config.yaml
d_model: 224
experts_per_token: 4
d_shared_expert: 0
normalize_top_k: false
balance_loss: 0.0119
n_groups: 4
vocab_size: 10937
optimizer: "laprop"
lr: 0.00156
grad_clip: 1.0
dataset: "wikipedia_en"
Below are experts of layer 11 (counted from 0) of a mixture-of-experts language model. Rows are named router (the router's row for the expert), gate (a neuron's input weights, with its number), up (a neuron's input weights, with its number) and show model dimensions 160-191. Each number is 500 + 40 x the weight over its row's rms, rounded and kept within 0 to 999. Numbers have three digits each.
Before each expert's rows: "mostly gets" lists some tokens that are sent to it at least half of the time; "comes after" lists some tokens at least twice as common just before its tokens as in all text. This comes from a sample of Wikipedia text that the model never trained on. Tokens count by the router's weight.

# expert 31
mostly gets: " con", " Con", "Con", " jud", " Liberal", " pre"
comes after: " |", " in", " to", " of", " on", "|"
router:480447486498438458463492520533555545499555524461473474551487486445512490519437435518456475504522
gate0:469500497540465477582546494525480450546582462508532444486450413442434507546530483508429487475502
up0:479471509496588466453519485497503512458475566440502559544557539604513449453507497485516473532493
gate1:532544482485484459453518506533508516526549434490448492460549515447535512455544526516437447507561
up1:428476532487542502558473474491471511464462543457490464555496433572484485525446529495518523553453
gate2:504416491548487520499516451486565530421546514419538536522460455545493507521449477469490612548562
up2:543475498477547574463542471547454461425464467455525567514447507488477463498518499506437573490493
gate3:536476498534474469487517535525555469557539464543532428424441462467518515557461468487556533509528
up3:406537520528462458539498479462485549495476550450515481587555570522549479468472467504492500518505
gate4:533545565518513538470510467462567528418636515461540537514527490477504490559503525449497523467468
up4:468571548479489509463429462478521472471447560487521405486531450551509532467456508481530457467487
gate5:494479473439461522512518459508553530509535553485539540465530504507518572458551449461559522578594
up5:464493553571512478543469513491522506476520453512454448550494456555510472544418525527475510477452
gate6:491455568549497460522464532483529561522587420449526522530471503509510499465535456511516491495475
up6:564444423504459527470476514550477519535520430513520550522506580503536487504524458574491462517468
gate7:461471519503555463561427575549511479485518522503453506620484433491508433540538498535502491500451
up7:517491515540438527512518448446514545489472492492552522442500508540492501520394497475551486527591
gate8:459461551561509481526516474455534484450569535443524555491485426501453434535432410483506512497543
up8:499424451492481506440486564577519550509534506547489527495510536503523483422539523544466509585527
gate9:464421519508510487517533456499562568501536545407580534440443440564470513460461429504517520505527
up9:506517523524486474529470523467559487521532506530436457569568505490512501517472503472499496548498
gate10:544463415521503504508545567497513496459592513478504542421467403536505416524547546544497558519546
up10:523474394531519517508576554480489431445577463453483519452410453545512453496554499561521492491492
gate11:506394517580471458568443495465521510446569549518569498490494424509517505507437405511539492547536
up11:441540539526473450537459449439500438469468560512547413509527478534554556537442474443561463436486
gate12:493519533548524416497531506544482474518536450442497502543492521461491491519538561565475465500459
up12:531463470486483535484471534535535517454531517524459499470543535519532457480522489482456517547535
gate13:526507528494452489468432462536562558434526479450526522480492411487514552484453468517549464539525
up13:545498495447536557411457472578489511452477457538505566466427471479509489440537534516506481501446
gate14:526487483492546486492550541523515543483532537485484545462472425502495504561547472540476561513510
up14:475507474491526499471577515571539468491494472448543527499439470481540469494588531535543541501446
gate15:456473487490571484530433509477541506461541544503398535539463532491492468487468516520486500532450
up15:519511533438604525457475446471461447424523503454456508518518520455520459473497556477469497475391
gate16:560457510474477507504537439475545528456537529430530527424493471482523534509482513520506531544600
up16:506450450454506534416410498557439522512519507532495484462504488499539436451551475539538521567503
gate17:523436446511435509557503460465513508490575532462555543494462468486479517521483469463548471548569
up17:457427533513510478427482563546500530450489472549456503478534466545520450443492495540448563535463
gate18:530524486522476472503506439476510496463494533489580532493527491501460486454498481464566559512575
up18:526496424494511481476549443488498505459489516522513541511436502455460465498537455561525488489538
gate19:475475566606478444503529456487475491466492509486542535478507528549521502573499488414532536456524
up19:518504482459523541475476519498536535536533523508501426494550502480504510485460520512488565532539
gate20:544465549530476465513424516457460508454528516488603468423543480483571519522440469487547529520530
up20:571497482452463531407587458535511501503472489557481503482509529488474491485505541511415523518476
gate21:533477533482456506466503524492535505498478510530505458432414473464487500511402478529540528560442
up21:400484468548541452527468475500525528513541553489492501566571496575498529489559501493424524461616
gate22:506532557542486480513453471541539508502534447456545497494536526420529519455452509493499488557541
up22:466503525502547459510557530541487518498499602519518451501504483536534481502478427491505489486435
gate23:496429515548519488514520434491527557431539534447537540495477429536485476530522437479493586483556
up23:468498534554449447539530485469542498534531488483496426501513492575499523519453446470528513482494
gate24:541502523498466509530480474459519585535514462488569502463579504494528533435465512418495487561594
up24:594467475474503536525504486584480541529486474505535526458525560401471501459533458491493435550567
gate25:500485517499548440439472543514524476512529595547466498518472495501536414424556525501552453522426
up25:458518547528465558555520498490466494478540448469529541519540475465441525537482481497468496476570
gate26:524500523621508511548468495456557490451524520430521543487505477508507498519522439479492549505509
up26:436563582558530473546458500471477464496565450515489482513488477509464532488463454469508520506498
gate27:541459517497498465448418484511514592509487540528514460513566529462544475443496572489470509569533
up27:586498533439552500504411530527492510532509560523560468498525549445527489534457549505521517507504
gate28:524468461519492466513481557476552537500539533522470533506440375475490471518511523517521540524530
up28:502520405484467482484588600553525545498466482465451561427503472589400494485535463550520473506481
gate29:511471479583502520466504469489506455551524460408554421480468465533481456515488504536527454537458
up29:534531517481495506516548538493502511482516455534558484530493506444541519539423503433513528488462
gate30:525514551442534540464414476527517485476474535476476506417526582434589487516441558501516461521490
up30:521516463515551461459476523561518490456515577479527533562484485453520403494630579536472502521434
gate31:500480489535482487504497443487548559425525513411564533467519437528511459495478447514564518511517
up31:505476485468553533459528485522444474434484459447530577492507549432491430489566533524514481466466
gate32:506426493514501518458516438504508595570511447541602484484469480472505492498497498500552478529508
up32:472575506524553489555513547467539432450522559464444503579511495525457524496505454570409542525521
gate33:541482530474446505519477510459557525462526523458561590470483487469490557489496500414550514582547
up33:433519452583532420518520563481494497569564538523493446567537462582562476507494481528437579444462
gate34:535480421466512467485513478538471459534497513497502480440470445562536537493457454537577527566571
up34:529487384480580482530523481531409482499488429509509535434471454513488523543501530534527477482538
gate35:472546519540532496508593476508555495487516494512470536492500481482470523553509511461560497536514
up35:567482516509445537490457520490478534510513507498483460499503501494479524481455497542508506491589
gate36:495435567534470453485512424460515521471548546539563536458505497510498541431459503450571533497526
up36:487540541488521483530494495537500557475473468413470473483576526586513505511487506474551550495509
gate37:495479449478458506527496452512584541449555516472550465465482479539490526444519415461562490538521
up37:480463483460461517479507528506480478441498533528555501451504532504484487471541426490527521526527
gate38:491506495472467496451506566557505501539524486539552476453414427478492452480495462517560494534482
up38:500465533564532498551502470418483500451523524455453520537587504585474522550515564445425525484527
gate39:511510511542490493421497518545548519474625511456561469466510558492585418483505494542533516529498
up39:462496498513492499545482429405477522520475508516511450553484428551501624480437506440481501470484
gate40:452513505494522529454501490532495474518507485468449457518464456522514444502451479524470425467464
up40:458487485515439506490477480450567506553535439570456484502541513517507554483576462577472508529476
gate41:533524541489513524473426461455548554444536513494529511491565482512561540475464497441455527488524
up41:546524494455581554451485475540487523498526520521497550504518510459560441433570549513458486536417
gate42:519475533545475516515480480484530561467552499506501493531486468560512547448470488480431534528527
up42:452466443553470458549517506479550521490523562450545530509532524455499490569484476520568475514511
gate43:491530570498525507529448505549535509457517569440496563553493555511500447480481457530512477465477
up43:462490475480481458512496514501501465517514540550446478501517505533508544569532466428497545523545
gate44:526472521526478478517481612478516556483527485502567513537504499462570509524464469523529561519520
up44:434528477542484472507473529481517499519512467412520461504554518515530576523527489494522554482539
gate45:501483563518500494498434511506523529455530536456558505544519469466507507506510498418547512528479
up45:522442478442476539496538469507472526516522516534443528492475516476476463477496498572474484464536
gate46:524509499548434476503452445499506494417489499436593552475534479409495486483516515492544502466538
up46:516454468551490490512484504481505427469485521489507549500526510432478507478504582503490465534555
gate47:494507493519520520588460485477521539490544473483540464548446469495506523455372442467591505460502
up47:472587474510484489553451504453444434488485461558498416534481506517531556510425514446590491474472
gate48:494423530526460490511466450463531513451521512489493460416497412527513540492468451479504536563526
up48:506480505463512562463472487484435467515461449558547485434471477481500526482511513472486540532495
gate49:483500495501447474524478458462515531453600502487490479474572513465540528508491545479548504503479
up49:438526508555535449490480509491439535533505466535522399534544451554564522482446529506499531433452
gate50:471435517521500500477504460460527576462529530479554539448489423512495520477484509529508540540521
up50:506550503562464434525483522500565502541511527505440454529522488566510515549443465470503490510496
gate51:456448515571460468501607466497511481524524496430519517506473451566463497550455490509483500464544
up51:505520486572489509478597478517468464468509482490551540501409463519508510560458469523501494513476
gate52:497480536533488531533422457486523580482527522475536516491447459501488521470480442449539489560533
up52:540541518424521601456439488532449481489467476493482554462471493470486524465562483508488514487517
gate53:510471511545488501505493458430569500473552540438515526518465476464538518483526473516504485487516
up53:431541558517516465481486520523480524489523486553524451515544461593467494551457533438488554522439
gate54:475483564577522490529533458458497511449591522447598506445512499466505561461460475461463455503521
up54:477538540560541483578581475412475524526563447505558444479497478484542566470457521437505486503475
gate55:528483487500500520558464487512533478445546468469499548543460438558497468497543526562455456503435
up55:519473454483553507406498538514452530484480459502474522468523522494470448477502446574467463533476
gate56:479441502542468482449479465470516557495532511440515502449484425528527512490502462507516536542528
up56:529486507474509577425470493497451497464462454502512540458460495459507464465558508531510522518484
gate57:452514479506554475497543466516496483583525504500544486474492500546505491486437530537428441454486
up57:480517488503549484496533487539532464571514507457567528497519520517513468525464539557436436465478
gate58:494529577555485515495482523505477480523513465504499477497521474539560429502504484492499497458456
up58:521509423517535502449493495542513516518494510505454620512465529438482452484635449560494479488551
gate59:483543562547478485542483456476571466480547490443558519516408448473457465520536442474510556451515
up59:471470538578483476548499468446466537494484511466500497535543504537545487549443518396485499501473
gate60:551480519494460514497519421493530534425546473448590539438498462532469562509510445500548509560598
up60:446553544530516481544510545426524475491487529509475450559513489528490526547437551426529474468489
gate61:528441515515467525517503540479527544459517563464535600488507500508508523498517499463513575535562
up61:403531496548496474625522565472539516547545561496501501508492459500501520537524530442521574503520
gate62:506476466532519489541571494532598527541484466493549554493501428496521533554570451519464451491553
up62:495533515453479509553515484453455442503519570510538417504542513523495575543471562411493532492583
gate63:497514482579504488517520448462499447467504474444516500496505392457543502443588493499504438534530
up63:497466592485489497538435507537529559523511524516518498502584549515476475502463497491476515470483